Experts of a small language model.
Size: 12 layers, width 192, vocabulary 16384.
Below are experts of layer 2 (counted from 0) of a mixture-of-experts language model. Rows are named router (the router's row for the expert), up (a neuron's input weights, with its number), down (a neuron's output weights, with its number) and show model dimensions 0-95. Each number is 500 + 50 x the weight over its row's rms, rounded and kept within 0 to 999. Numbers have three digits each.
Before each expert's rows: a language model's description of what the expert responds to; "gets" lists some tokens that make up at least twice as much of what it gets as of all text. This comes from a sample of Wikipedia text that the model never trained on. Tokens count by the router's weight.

# expert 30
Description: As, his, accented letters. The word "as" (such as, as well), "his", "which", slashes in career statistics, and accented letters like â inside foreign words.
gets: " as", " his", "in", " /", "k", " which"
router:558543568507429577559549545495538564542453528556450510557495561434431538427576446428531430536446434486487495467483451505505486436555498552508532574431494437529560424557557556519561487559540580451519451564513457459452465482557577514501448493503558427462452552444564424501491519502450567431
up1:533634523511465482443518400408480516524550572502419509584421466463504622389494589518502544640517549421574574513484529450495489478496531486494562540484473429536447477498571477496467537524476480494470422447532529472559419485520445436463413514516464494523472499514385398464476438513442437472
down1:495576504434502543527478441457527474487472457436518505474557577570451422505609502438546471536569507511543462492445557573537459445469508452510535520507489596539523471455563498485558570470547495487519482528515576503501442506564519539521403479549433471576595502578565552487553463480500520474
up2:486479482499479481475489495451523516473509471456467622509489447490493464553596523482525399563613456532489510548470569435443493482508519507520415528499466479408512506542513458424515511478633546495492503477441506610467489456611631541451417529470533408511569476456489510593504476398549551406
down2:376424525427584510445519613532492524521442507600453522487454467544400508504506445555459450466613506456516467414383472518516450465542585441490485505551494423504511521546493555481376524522467398490417588456364505445569544536525466453480509530512466533570448427451507476442516494479529557526
up3:546505530433473458535448480462571518484477498475527506426475538427489475491668484489558488512606572511536390503464545531542543473613527501557507405539475439527509610442525473474482454482457534505598472515484591486484508470545531506548524558483488522553511560524491400457474446493467533453
down3:554501625454492441510479555493505429503499516525501496506452494539525489430515569511488442572416571484524601515441503513543483533526474441580523526525478484486542503505431554472448489430506495605460544595516519444446436550474497471494395461458460615522421428470480569587512519538481434480
up4:554460434494432565459499501527448385587456522518499536509459442521518480447568433478513514490456559494516505534508507542469468443537452475627440476452488537443535449528497483498542473553410535493573497497632533544479451441517545538565482469538491543404506525503538435481512502545502497427
down4:498563590536481505528511468506526473487551551566514518504507465559556387549596495434488481538534473487553506475473487428435529499530571538588445471480538505401436491514455520535493566486516414578517375502446544463459578394508482519587418575592498561520529512529525504522528506550557532457
up5:525554485533430522513409509516487487479574540475516487532538463451426574516499529497453488586444416449479499454420511512562552493550509463566448451422504511471493575500572502515554594541490461435558541554471459429512422417567507498383511511522481515543451607519497544555476505575459589526
down5:508517450497540457529340513511506519503576485509471585598382497565511450544560581497468454476490431402554539430470451449462512533498489544564561476508431458505469426447472439496509471515513463544613586493483563489458413506526533441539527491489566521489548515507479522418456499569562406411
up6:448452625535422428491587492509535474515489495471590548486475480520466507507539479552513411584516471591458451433474501435513450400513508582445364497492469469508522498478541498573554500547548504544482473528583504526542448563523537558483499489550504429509527514508554456513515527517442541546
down6:581540545505460578481557606455480568595552477523535502451448488424493529590564487535518493518448486510585455455449477560478528408454486475526412600539512450515514495386526580487464489377493452496426511423484566413503536557514513458542483585597511382399433527499462533480503467492533465490
up7:451491449510461487509505448590518517582528530563462463511450451555513555525594478518390454541440505547508562521477480479602445593515533430596484431410520459555440521509537518390488472583467567473522523494429496522557471479532515496611473535464521445501461494426450477540445505443602518406
down7:488476537505487414539536453545548530634468493461568544405541463483475402501525464570523482496518578495524578487584465545461496469504489593606431518482446491560489465410481489510502498475497453538559623639465448511454559526440530433476518569424493462472531402505506496430504500546519503490
up8:518450533521482542477551538456614420540445542483471566583531509507544461500548487490529453581495493543483618515508390417600503498525442492507558523543477483514528473504485513505441490450447519523541574622446542537471451536509502598504434491482535425520547514559539434388489530624471560434
down8:541413493410479521510575425515406492438469487456534488480534491482464535525495474548517507463492497469486533473573507417505530502569425468542536424567509549453475456499548398411492477529490493595405541475598528496533526440449424557528509563452405566510525497422519402412464543417448489539
up9:540492471525576494525511513478552493453456513474433420506421452503536673456598536509447422506523562493438554490530496491490431456534539460523531461478454553503543526473481536393455532559534530501513448486535443469505440438563510597497422531496436383514514489457553451562419489545479521436
down9:434442484567581494445647459489576530488620515580511509401503501524482451463529513511564560467522449514445586431452508499474497450439457509521609498527489573488508491500490458535523522444591428498413456515529468504533621501453414505544466495545503462533581486487489460502497457507491475524
up10:557633512458482589488443580490502580498489602577519518496444655488509525419524371532518502510572478528487546486410519499422447432498566488534483530480535459502450616530545532511565509478591562530425396446499524525458475488550483564471459449469491455483485481495554498531462574518494522499
down10:458520557474579504441464538556526516488575483575543447521449529515522585534471496486468501454460530477484570481492501591551531605544484463491519474472584559555516495498455514486508573461449462453474442501490477425475599489528485469541485562538483609530528509505537397488502492584520490521
up11:545462510467496499580480447418477446567498590490525552446474545426505509549572514496445514530558571505498452443603514490455520389593483501515511596502540519551385528518505507436496501395530540495502505503562379457459540470512543522469479540502484459513480580532550552535457480538473528504
down11:445482578535546523458414407578398515437491531512507489429466541462513475526528484604484479498543401475469559504416506516521467624587501511505444488499471480512396538399475477474388532524544446436490521527576488507550548556522414543451518456466516659607435499498504506480431498517469474446
up12:576539539452555461464508466480576455551459531520498486454464493417537509497578375496399410463452465509546474502472551416553437533458389588567455454486445512572528494456500496451595535449496527412462474564516459532495430484478542497545506501514538482556495616572513479436472426481486577586
down12:582462559505461552410460445499507525502563463535496466399491520448459430523552499632492577575496574456518510617485460465515487554502593477512362539443454519497559463589531567539474477508434398554383552422522509430534504578487425496464470486558525504451475542494481518479513486443503452455
up13:527473573524481447590514559544531474524410505471525459461427465469411557463551373481478451494492480475529542452527421475500518478484459501450465525501499457596558435521532521454436510514451572452514426402530539434450481505493598554435567522498531449468454535448594488497509489595538492511
down13:493468541504481470531521582552422559525533452527463494433488519531431456545449438543573548538475457521464479543390469447526571560554404519515437441466426532529469631550433580458420518391498371521560534538520549421549486497525467626523500447546559564512534537591549506458522518510475462524
up14:513513580511530589546572430398529577564455486543549524541450487481529497518434554462525517578497454492497457546450492474506557595572507484629569494533545481465544481478563520551480618483509583445510505542507485471527437527467520563628492532492445536451407509539505499632473519571488440512
down14:474512453470416582494413446572569494520567530535523601516557552512425523418511513500518536467501543481457554636555592498537460443463473545530482480574515500517488554475446533509419481466587507457447602499539575412503520508486559492581391511468477499575564528484547520421560510478529472467
up15:529556519498571571580503507482496520501534573518481527489571503568500550462572449477494479551493473379489512477493369461453496496483494498449505530455533428502562470510487504490472510517544599437440546440465474473518485478406508468390473549400511474474556577473517488490504497527444442508
down15:469385498528527523462490525608489472491536396571546459510429505563465563509471449506574490465493449496428497515489540495603535614506414385510494486487491437463431512460508436593506500437467468541484489504502525598523481424537467538550469533581456577458429462450452423433527516579523396493
up16:436356608468486535590557582439523524499512610517488493546417494458472534510532566487469523519494480437488556524532485482511473484487513534499523519429406606432548448523491490549513565437479572470467424492578507506474530528597526515484443500501557440514471555468448463429482463567412516391
down16:457501534477521474554485505517521575509541530499498507490448476528484445519581504372546491405493451554523536501537425453516496524403509469530544535510492472470507558477490400482389535436454409528529493459463547447462549492471490443472442558402457535543506422587568604437496482654527485492
up17:532493488507449557533514519514447421605466555528478459499443534504614435473545428483466432585555429485464565428574523391549498422584415461532419565523506460501394467511494495526566509453492446557497492476598529411432483490472517489541460463479447456510422476541620525535514473478467474387
down17:506506555510550414482521430539507484573522409482457510428492481579436482573551562600483535480503490511547434452428449589529511667529470522501464468467474480427489564466416460440575592387569430427552544529445516500427536574475456508514537461408472460518536489563577541444565559548433465392
up18:543559529562415467429607552542510562529563426489450471468486526448438526527564417413470521515469516536517484458504509473528527514498587535518462510498498427389510497480513400496408557478481552529440459550524484590543410536533536553510496504490450496519402547440425424459542486407567495480
down18:592573541455524475454550479501453527448541417482483522470473456436421456504545490485501472439533531525494405454366548547412533475466567466495457547514414483543427431542508483598512533482543465506457461584556487458453526656466537501464479523451562536518596529404526504490539512566592500480
up19:543515542475414546534475584468497526474444462435477518492484505448450478482542491442490431476504415544537507556421399525417502407510559497499524484464552479457647589536489598457496543531529562425493505539564549482488426360417491532409424485485466450512496495448526445502480558443436502467
down19:444390475467534473487458521514477561524585430551484447502466529431513410528452553482509539497531532512449538562529484552469465527567506472557507528415510546429582431481498517471533462438456434505464603591508475408567575473678504500560425528515477535559514450470486480367448476534494440532
up20:517544509554520452455477511484547558512411452455436554552469515440474547570494535490526496539513538498498498500517581517433437476334512643456588579445534549486447439559562476485498507629462394486556465542506494558464485455508497496417507622539496472461523516595472460475434458493438509520
down20:483525486580647467509588478456542521527512491567548500450458588459525467596481483430506484479490498498566565506444443505462502509507555423483539406538449446494472475433484445460505486478555615439545448430522533555420557485519494523503527455392550552550573633464556553561544511527506480441
up21:552459404591518607600548477525531451578428491469500542586484586465415552436588555505514454444410496552480469445462522519485580505543548533502522644462495534472502547538537604570529520439413434556403582449426470455533419534576511431498485594536444441524498612531427435560537506568476548426
down21:550505474462480448541500506528465463411534436498535577566500554538516493567490461387479556495477494517543530360420567528634451517508527362430474376585421520546527480480440465477546496508535451477478529553520497596538500534420458459503508568439527435604478498464582507493448561444461550536
up22:499548532504589565543549514377606493537512519458500535547563580474422462500424444509507537468489459484410525554534481511470535521465509472492479597508508635491460490473437583544398465524415541446410508533563490430366505524435502456506536572465445552465449553509427422494446564495516535483
down22:475473486516550539473485541594525505393498577388564502427493457416539436503557498538535558517535488454467419551474499422423439473492485450412473465442466524470398566461598491564485524493523442503577467515491444481566488541513519523468540440517438566590533463394479442459476537469551600427
up23:487478534525410531542482448491484484532512529498492517529526556478489479425523584485453455527504553415426518482444395524380492400477478509459589529552452471470556514518589515438581463506463559405479537540599470551484531421508510556438389559421530475513482536467500521492531564498472455542
down23:458536512506575512439425465512415430490510413451457540591497501461515504495535457544538546501540563546458512444551425454467559595471386531509515457474511516389494520429468456540557535519385447496478473592539526507479488545490476634525398474554436554545480490575450529496482536529598579417
up24:489470529488492446469520543432584581532442450568527572527486499436517655488571521442550349536440458536539457538505484516492479429513488521520418551454476449376491585547596581473553480456593593498526545541591463537538455442519454487510520487497503450467475519510585429492470495490459563445
down24:509542476450419510449538521593590406480496495486534597479499506533478488580472538429549474504465522564538518545471463484580460546474561479529425533450487514536488483521483472482526499570467474500536445505536469501525566465584441458562491441530477542528526475416434516347518545496525520452
up25:518523531459577513523479521467464484617580552483475372466566494531466551499465526524450406570429456467488584493542578511506483485569555390550495525457456496590518514470574476506492484543521448424537474501629485522455523521403580485377605375487475516545558491513509452459606537633511478426
down25:439497483587539429553526509530456532459417553486590556477494482429524458550460581567455481551549509494477528498441481561469530437523528511495595475452537542445523394547536520400510584421484368491498405485505463570473429511442478456529469389438497487485585522620426512555524474516526383486
up26:527456581483489522536469495450547519565529572622478538476551541464480519604595410480490483507493472535480507484436506524464451404553483584510425473442515533441571469546476535443529565552497587525561492478486532486458594458601518453562494447436590379523482483483516411519539605440496571481
down26:463485602441487485548515489480482456596394485478399471487472523555514492552450458471504499515515503566463623480466454434591526510553488446469512473594508507431509530458373452469568563417557507493407528591507466481469468517532484496554427485572440557398444477529520580582440453511416532445
up27:477462669453474532557533574417500543489479476517506481506518487460486530455486531413505558507507523536550496502481434527466615515469416520573471505498498458625467512548503507450597551435569609393477574595530482452453435552581506520487485526460528514520538499558491528462445457497424482499
down27:460503527478525430444538470465469555600615502552478458541523568597508481519531408534458481578496572530517507559451459440604480500431529466474394491442478577485440559476432447495504529479487538401491520620536552451436454499503409580486566493592554438504574450520485439366486502516492594476
up28:440511531570500415518421603457547498538463569564511551503497507479532508529577391504461524541418494484470549438581448621493492422529499536510414531506572573508477514565490448459466485445530459517469507447484437483486480465528479468402492518519448388435499491511529499426539545537518438523
down28:434468521475409483484506528467486406516493483551511460412451477550449584541489515430575508549517454566546557577527483536427471511420585455487448567566444542600454427439536443475519482523514462531494525477485505447476447554470571483392459550524445486461470639557491574456415412513555531535
up29:513407545477508479600554518579575450506472538500459521489447446508572503469557438482498482486491542555553457471558519480408587512496586426517515517455525482624570450433529407448467546510456568565510474391461481493442555465421557471491414560566485464497531509507513489423575488503467514493
down29:467468561516546547455480504351437507473534517521505507495527517494404547559515521523531545475582543516501479460455462487513461504564516630436359441500475580505537546475488530500495550479505448513572582467555452428528504526460403593485447495517485558549482541484410406534591578480421459482
up30:564526528509455520549493486556578493495499472460580484489441430485498491528504538441457516414453419485479516390438538626529451463506569445497456544493466518506561464529441500497453436521634483517545465476454489409489448537484442506509480503496487592501463568553475429382506505615524419392
down30:491401491528482532587502585575482501470589428526537576433510532462523475639442378534554520478469394538496606495489473587595538437435488441460419451531521455446451513422449514478477441498461495404537398562570516542475490550624486523409566504475476506495489494541391487424431492568537461507
up31:483484565499508541491454547528574485451548575499542561541465492482446442447492431465434608451504431522518425481512484581503588493494494569482487508624529586480472435481581446419468469599532554542437559514513501512481437485514558418512595515439567551523453480470589420536449505528454477497
down31:505516563516547546498649413519488423435533540537562493479550511541452483582554452559513497568552511519475492486545461530505503557483541495479472544523470525419504483511484444548510492503495386502485542573469463476534442497454428488415502351558459493506564517484536439536469481444459489491
up32:525494505601402568494472470529453444526516516411461517502505516532472563551593455477553437522411517437505427492464509515477501487486524489555449374424511544424518495564428442557520479497483559449508532367512492521434614480476463448550483475499532511523433611587462441468543490513558530412
down32:543522484429538462544528528465495475485458491555481512482493501593573478534571613525537538576544384512479507474447615492487423489477584498550417488563558479467464542508358522509466567473438482516493466525454535452532418508482421525568552441492551527576451485586510411518483510510474522491
up33:484468462525461517595586532440515497532512506476440466427419467504546598402482506432498479527448480552585630457433472533465438447415544588529462542452487513610462421542440572544542491442526539448417479530494526501403504587611543502467578511514484486432474435500572511467468382486446543504
down33:500480540527508538516648495530470511560445436580458463499470534576332521464519530521524512382457542495481579417548497495563439425512537512531446646563450512386498452495488521482404478472484489478483530449433545520484560562507451594550519503437454472485481496495432438408488539446489447465
up34:667576433497469471589516519516503492462477518483432532569503559537489513398491519380455530440457504431482467509428550503507486485578475525508505459531444506447401460556476460585549617512497552464455563545508491515512570468538548455382515501535498432544484469429503521436520547568517524486
down34:611487531464517597554492483534472473536634409555499447544425459533481550496489469468487448524516532512437597417492525471495544579476415460463460448535478408400530521520576541497459568431495512451483476477575603513443538438507480560524513486502511558508505502497465512482516568566514534483
up35:507515519563478406539506470507528512589533447532492552512493585525459458482639520414507468556522500503470511515518475512506456496544437495443519551506446547434530480558563502493561508538482568400460516508494408519375454502550559487506497519551475482492404527482574353439513519545498628472
down35:547535593501470520553504497520402507556473459482500502593480449551450522388541552522486556492470477534597465453570552503575474482564563601529479550468453510489496399511424396457547508527550498533478474530623464454547600430482483572560394473532473585545481509467533510391427494505530488523
up36:504511478519436410520453399483636557530542531490537476534509557451523538527514500513490506558442408522483435541447469450483507471529394497481413574448485504547528489508550478410516461508482499539456459545510506548386495550509484491527501485544530460559526498478629482501476565476535498511
down36:487565429534538495441429492447548529428399477574498615501483460543549555491544503514550508533512528502507511447440502561493469449555507539546502597586541459477437425533483396515421609389499434572544425533456439488514476585485487555489492479461476522485609412553469433509481509513446561514
up37:525558543451550549504512543456573547492457535523490525532458556458378496470453439438534476461586475497457511487491374471475473471577522541498535586513480506455545552542578508455584364543471547486510448439503481578539542444573451497446505397471525463496474512435583439549410517550485593453
down37:465442567473623429469446461519531519453579401507462528541479480511533600521552502530506534439483477554502564512514401472569469518455393511471520544551523506484527538515531524562484481526346403480482558549514606491555572549449488501480541454524510509508479468482493479403511495512514529516
up38:483539389506418574538460468532496527546522498494630467566492524506509465450504450508520541597553493532518529492562506483553538419516578503503510361501495508462451525482475502491507524480533453337573469609451551486504505515526553477576486554497457467586432553463429507495445508530553433487
down38:515475534478525510581508628480507471561518474494569472389471500544495428482425437591510449471496496455516443520461505414544455515558599450516472562507468515449509521490438491510482517623450387488465496517463594418538518558586460522501536504560531552512471507572494566516450527442596431481
up39:543547513528493432445584515491371398492562503423525519553521488420479550422648441396505442562537485497469543518456501567501467465508509528446481443507411520573500477452491470533525484549583476495470517590547428542560472534518525420466474485530552459580484514460549521467496509509538449535
down39:475578543491505571511556490415419475349468507509447482427423502484460444544430451474532576538603496516492489516402514519456566522563504499568431530544570471463502481515525473568439610540527421531551462481455512479583506540474481493449548535484609588491467550458455553538563575500427536498
up40:519386400462475547602501508529548508554480506473538376529492443600527554528440451492486524538460480492450494452487463458528499431590479440520467492496520489469569475514468552544440509421511484462594514466512486540414539462450509543537485450414494490540517582476525485479487452469537574502
down40:497496436455450444518530449489443504494510399602518469459465512494492528462537482475515537491469552553458474461491566550523527471451516584481519411499423588396451561442406460493511453388501449468558545599440403606494607516440409531556595467423487469483440467484513568430456550526499482501
up41:479498427465477498499522588499531483496553606556405625534529467506420561465422469440466493561496441575468555425445508492580543482527532499580462517559542513433531506453498499496463424449501480467442454495545454535577432480411671409553467483491474560487572476541458512495585507522471470568
down41:536483526489581392509464479461429468467579418470480531466545541523530429520430558458501477501453526569456475429495419530474475494558484466613469384587523447465536540530483484509626502505464431561575550422463478487548500575546445500461501528480463501542510473557473541454489502509470504485
up42:560561498516392493536489520496524601552484504469545600509469510397406477519486502477444490523487506419517521496540570465553532462460501520611455512396495425536554504552515508537538501455465546445474394552467543503417531517558550451459433525528468440519440574501535460534556598535487465431
down42:505509538463451499528506535535554519507507411546483598520567566472421461535462515607520513544450488506557593493464443521552468606537526485485520468593487506460458570471429438554519537416423421467580557587460518540462502458562470533449527523448471493443604475523495451369514519511496467391
up43:502525484469418433566556537489568496560458520482469565524404547523478524465623464479508484525413432438438482465450489566470501458659486434492418516491586450484554481478522519611494571507514549437529552526541498514475507468527500596415477526518456454582453536471521457391502565446443526536
down43:448468505522583493491532551536496470481573486391459527570494445475473473465501488472541523425398462505507521476526492508585545542472494518551460469503395412385534594488488381473425460517489481441538578477563489466542486546544481484443541558610574507503532524506529472414419494537606452523
up44:503563502503504584506568524507491411516499520517538593428496495534490493496562434439592464463511491470413436526445495489555453520516535615463502569525491467415464526452435446448490510492447488568520471526480600533534554494485497516584506563480491515520432478500611423429532479538452457390
down44:568534482505635444501540510513541441447462444462476431440502498510433545573413561521535524418473471489555490521499507497469475576568525509572502509460485371475490511559580425468515449519446511470524415467525567559466573531490469457533501516516582489486428486476516494565470461537491424469
up45:544476455451462585484484517556466481586529574514548472554605521488585510511526532547541431483465521487465434559492574530527423456443479460584567573484487524491482543484590502469435555450486555555459496489505418519605535450550545481547383359512584456494454525433500486472463446524536581421
down45:523530487538421569537574497404485515466482540550445523435512536552481470493492440529514534559548595554540449537525536489432505492552590605477470529542509445489507529502514531483429527476519458563495372491508486396434536513435537511497552520466456595479474451500501456517411612511447508553
up46:537512432544489480477561480428476435448580555464530482501535486547516501490421475521438497448505445427489468465435478521511559505498469520536513606576513518374519550579549504441584494466514517379475562473522490531472489455484481526523471542448427471519459595465516507424485559530475630486
down46:487520441632505526494560491553444518451598523535613488557499556581430532444475541574546459490617493479426539503491389478465557609579429566518489481458511528448401399496439430503467497458464500504527478609443475468405560545445565505546357503511415487419487442486472493430475605458551460462
up47:536457503470424502593579516579476514584543516543534426475450544514444535495464441420469488510506542517427502520458437491479472494557523490497513434500437471400537490469535580501576510538415555423523506443524522430371514520523515546398436457515493512463475605536536402469451578458482511529
down47:559495563508441439478509601541391536482444449389494493472446523531492489463491513471454470577458427379401420505510529575536488508452449417527559544465446509537562575496517543439507542427523467565509447544544491475497443505522482525521585503503564474539554530380568466457433531503503470485
up48:474488464562481410464492525536543475531542454508574519594455561471470563434495478465545516664475621439535497526458491454516453495489477471458430403555538522426518460466468544500506462518538618613494456527511476506453492500450572405493519529526433426466493597466484459570480440538566505423
down48:526485515404487494562531575468495554557435455502487601482536497519515547586557523484520507577525499577556510568563423451504481540450516341619513450511489474513515511454558457538593460512500396417605499529503542531563513472434460485548508494557494576372549461454449567477460570481543561452
up49:353468549440525535566499526577509515545504489503499512598487448518531474451570488380559524518492534487602494540550538560494560514492536456520427421540419496603625504532505498487515488462542498533502490455432487493545531504472494541436509536456600489497449565484491494565543451496544580504
down49:434415567565501442454480492438519543493463481502520516474507487506516480545442479535525523537536452529514448480432472500473546506519591488462444454477415616456551467439462475489550546387505471462528558550430506489420493505498525491448502554540521467489497480454506433483515647515587483429
up50:551554583582562507471625496496497461537631488476554478467536512475431486502572444497503512612404371509456477495456554532561461532477411535519484516495517559451467444505537476492480460499485593516550536509532547475533504543611531459505476534535494497460475490512539402478464455533542569451
down50:440477583444508448495567590504473460409522430450538529533531486587508545594513491501483518473510451551477444436573518456566521562515535607430460431524487515445494408532505544480438492508458476529564591500505519578497492447572517576434576541550408483497448481506522464428470544540510459470
up51:530475439572544555483527448464610397533509525499499468458554504563502411432574557478522517353498447485397435507479343462489499519485517456493558493514506496415514463449443538462457482539541485528451580497518456484525463512483495527551520579507483507486466485484542436491515558554557553405
down51:518512504511514536450500520541381497494558492526615469579547473502511492529512520569497494571511471412519478507506521474501599569580533500413521491454554548394398390472483501497539441501472427427509468445486579496573531505494420497522500558553476640614502493460489433535440535453531501464
up52:499486502502398512573530623381548548555462512496408512539427454444384548482513448428582536534454461548496576540545512499541557466477501505585530509517541479400550520518553448485466544578482549554490487558605494500517510441530548470452498505487480373593445450456597497517460458520433508456
down52:518512487456437537525394531504528573496573528433475519543491580511494427413533504506543497503544492534556443552485532425524449502552472516420510462399502498580440484535425537542479456590558402423549504486521507559464546511489500435511519538421455458558527527567491527492535602472517546540
up53:462570415467435562528502387531503571535545544512520448507450443403497515467491475474468508607447477519456461507452437509516466460519502572398454550516411512464584465508541627496566544412532484558469584525441486553483421486543541503589415575517530461432470525507514485460517556474491551423
down53:419489523418489492471558507537622595452445562505480558510434648583575501486533524549496519531500542492454485486439508429549420344452443532493537472590497462469511527448596495501546574515461399525508502432441550432497507503484523544539504552471535555568461521487497476503469437610524574506
up54:520524442564564515498595533532480504561545557556508523505452515512503476459557495407531525464482414515528546495461485472441551453471555473494488550477582571465521482512531481617498470448577419459446532442461487378394426498443557522504437589495524507538479546414537385489452594529560454509
down54:544443477559506580450626510544502504543513427520560468498401531582476486522516553567508486488517489496446476479505589534599471486526501530474460510498469491495502468556487478519508500537498534545486484528551585470517585598506463505408526500544537428450418569529383447435450453494497455462
up55:469554489504566503509474559468504459513445540480426533562469465429483579559598386465469482581475451484467616430498514450476461450599481493463479492432489558444503429535535546485506476455555468519542534515492426515545508564478491509392578481530478504516491522486473516479551470488483592546
down55:484486523461531455397571625489419516404594475583487487552410467466506488526549473521491548469549481467431493419522520474521515537532516543581510548502502559436447503523498421498466561516498431439555509583527515521503524470497496458474534476479561502457539466493519511498555536464547511403
up56:477475513427479473538494541503496627555475530479509559536427536520413551422504539428483346572454426559474543542496455518463454410542499532495475520427543456474496506493572430492524532455552581520513555482534491452481474432559549498501428495436475419482516514546491418483421521485530462488
down56:460416488494430485512506614535468472461463422597557438506397491494398507527544532521512490523446446546531463450492483510513507537484513521490499523565503531610504400528503493469572501534483515462500483622470574512479560543552492533596506461541510491610482508426535467457477470522509401546
up57:515544585475511629649464512630562593469435525524556496509531489443604434493477555552499576453442451512470553445393449516600468443504555536516465445554473431547422414478449539503572441439481515512528439463561504524539531528493532426505450488540453503511439470512529515450494502511459477465
down57:444507520518528547495600418502511532462530496531585485540408475533610474521492472557457463509477538545545499490516526531524569582606534403447568485570513446535536475529362421431534489444526510548452441423521504500583449448569501414500526465502482497493556579460554454413476527563501472478
up58:445538585460529525472424521511452509475384493519531496471395460465570543487512472422431467469555555460485611551424462521390462489522519475481527531533512536547514501522478521533514545534431509522400569399512526471378441533524505501475481509527476417489526497494514499473501575548503442536
down58:503483535433543451510527533574470552543531452544567440501480560499499482493536508478481537593455573490529506499445418501478595530424539500445539483540569568469501498522407481436424484576500422493418512528580555477484462470544352470500400490433443469510492517414381576455494564577522504511
up59:543530498504539517514547501539474508544483511504513559472526442529404612508496528439467531451579514487424433463436453528457448470441538588402497355484512527424456556521597526474557507512512586492465405534515515478451456505502462501611430512518501500543424496475470465531520522582463591532
down59:516517436552601551492441523526429457472566444521491588423515562433439438547544462611498557502536475396515490566495479511475459535565493527439481454511455515392487480451540518476515530509469400475493416533506503418474561517569483606530479437497498651563492539504480425432550493466503498424
up60:490524485503584460463518518538479560509477527426548570499426498467519534488542545516461518566533478507449495523491494437539402417542507517529533532488513463470492493509607439433489427497415564360553475398477581522427559461620464561403470452512460482496503589540426397522486498560467520540
down60:407573489588513541528560498415507566493590496490511559491497503533507460503613526476491571468524550507556530450476437569420438455468621446492424506532507490542470455477486510551532548490485419478450449539443498482436509522573457475538547544486533543525538491393477406485503553500538475433
up61:551521535512580613451472517538557573558450508492531477544468527546505443516588543475486512487539456556534450530433446455518507454567493473524546489482447546471501461332456489528523498578419550386537523504556599480544462512570545568549527494529566547357472545430441449440488527627554503445
down61:474464539482485535449580494532442589556517478518501453410456455442466493443555529608496509440467513494491574593530494434479440518504502587558516553501344446464528420509469474513524496467464516440462468419527583404511470576484385505495534440651485506511490538511514514485464536492540514547
up62:547432479445476569504481584539519594544475522535482496497549487502463502471566405481483483483507449484499403484435484528529498469596505486596458464422594518523496549510496517511484586507530583445476568534515549464482482490529555523563501463470561411461409517416642462563420519563458511427
down62:464451601526440585513497477508377410492497410552463536494492442596456493504414487508388555586533455583465513435482470539599483580515476529580455511477445561491480534527428464403556501487489493488563537545482593469469515415449453490561574511531500486552514578547509578448422470566513477537
up63:476560529501426466501481561497516504509522500439546570461516520466464564588488508389534496609507443506472562569466436526486484486518568521461420611538519501534528505504564500478628444502396468532469526477533515460401494480591542503443451450548543475543497525586592475468452547429536537451
down63:512512552471597520489483536552475554484609454533457593562436527565470505557532464455503500463549494533509476529469429468547461514539456460459493498584449563544474592550496444424417561476421469495508536626503442549514495515525550464398463514547434442465514471466412529376501563583492561493
up64:506457611470430500485526528546455562555502553542467491520445536432527509454548518498480421556526384501459442487423352599462410407463512566503385524495502462437486533530562497509570521587509492515469419479547519383465435558542496505439507478460499484511497540560575535501465474470422439471
down64:487517520487449624514610501579575534504524442448554541412476477583527458547516480501558473467442441506479480454442489536585519514510468555582414529490478435462519466529477466497509560415520410517500505511457502470502560469568410607500485569555512472449494494536540459434510459575484511484
up65:520545481553472545519515557478446497583545564500482501554574547563500465485527446401560403434414491519477499515445520532475493520466458495381582577427525431447439466485558526510455462548469516457489486537473451505466397510574453510563470569556510484499446544512452445460578541525522564455
down65:555519533560505522513549544435465452504515459466525472440485484552433504507585481522564515512553468389425622472502483432498439463520508481541494501448543517484419491434588463503485486470455517495477570508415533505602577484525448538489464455440457630603523437442510414521405509542484494486
up66:616480469573410508475523502389442451512533566410519437534419546548530441508467510482496470474487488460507401503452426520509517548426545446541569524541505397440389548408541498593491473548573498458408565487488517570565367454522508495517481528542558533519480489506521567429487559522528502464
down66:449505549569560490499500471512466511457610425556630510495542438570442545581578554538507474535531545489481501476479491469534585488447532538513504440536487533478426469502386493625454532489430470581428465417518504486549410547449487437534527500497511604469517451458490472470518577456461458550
up67:510509563502563518462443510462533608504483576590540518520532520456548505576590447461482576515473519520534423551401430502625510421515573549522454501517520545477564515451510517494555559495478499450490528490555578502433460490504496585365390473483476480484462495501540396527460465449431532479
down67:473493525534540436472422542599454511546448469544482479446520581475560480581549467545432440456531530451492528536480389525556496458462534461491468447574438511622441473511534493503404591507521546557433445400491523388472551493558609498423498551552454514463479432514426515445526451565460500480
up68:520479480494393530562501489460525502454614575466529504513428568572544453422502368421479489590458545579483499494509509517554459464531554570505449523486452482507466403414534460494389512597492517458471506462500472451473487468551432556488459464496500613521530473505574521508454470503561633464
down68:434406493569533512535491450467545463452492546543483518502536448502435509498367472426610450485477520456489537476563495562450454422437562545381513454524533497489544411499465452535451460417435481634525504559526531525524481467476566490440528522460524527522456452542485505466459537477536417563
up69:472485470495411509588442471428478501564506492451480534499496535565443485386564398392489452502563417485499491565431519531519472423582571604531411526499437429515554516588520556572529474476471491506463444471461511442489539534478568547505442528515501470450501480459461436446457461529482615505
down69:460514487429438487490555534443477549536467406552387517492434441466494484545557556504506526456583473386459520532501531512552461532537526490578474465549348509521549559429443543545401516395462531408575619629484479511543443510542504508477495618544539458502505498452493465448428477495573485489
up70:557543459506537495563564571447508532355523497549476451464615463485487516539450533407424457484522425480447486518515513483577473482549490503575546598413508489582529509583483461441517460434437553460501477489464471417493531406576478420501483567455540492538512594460471530524470470521408504580
down70:514471486476580511403515408584504578416536401459479491434511489454551452524596589480532547486463457481493462551459365504488525505434402523511475490545402544565507515461493435391426500476436479432559547509493490500533561525472491507490441494529468494605533453552522472500482496469537499465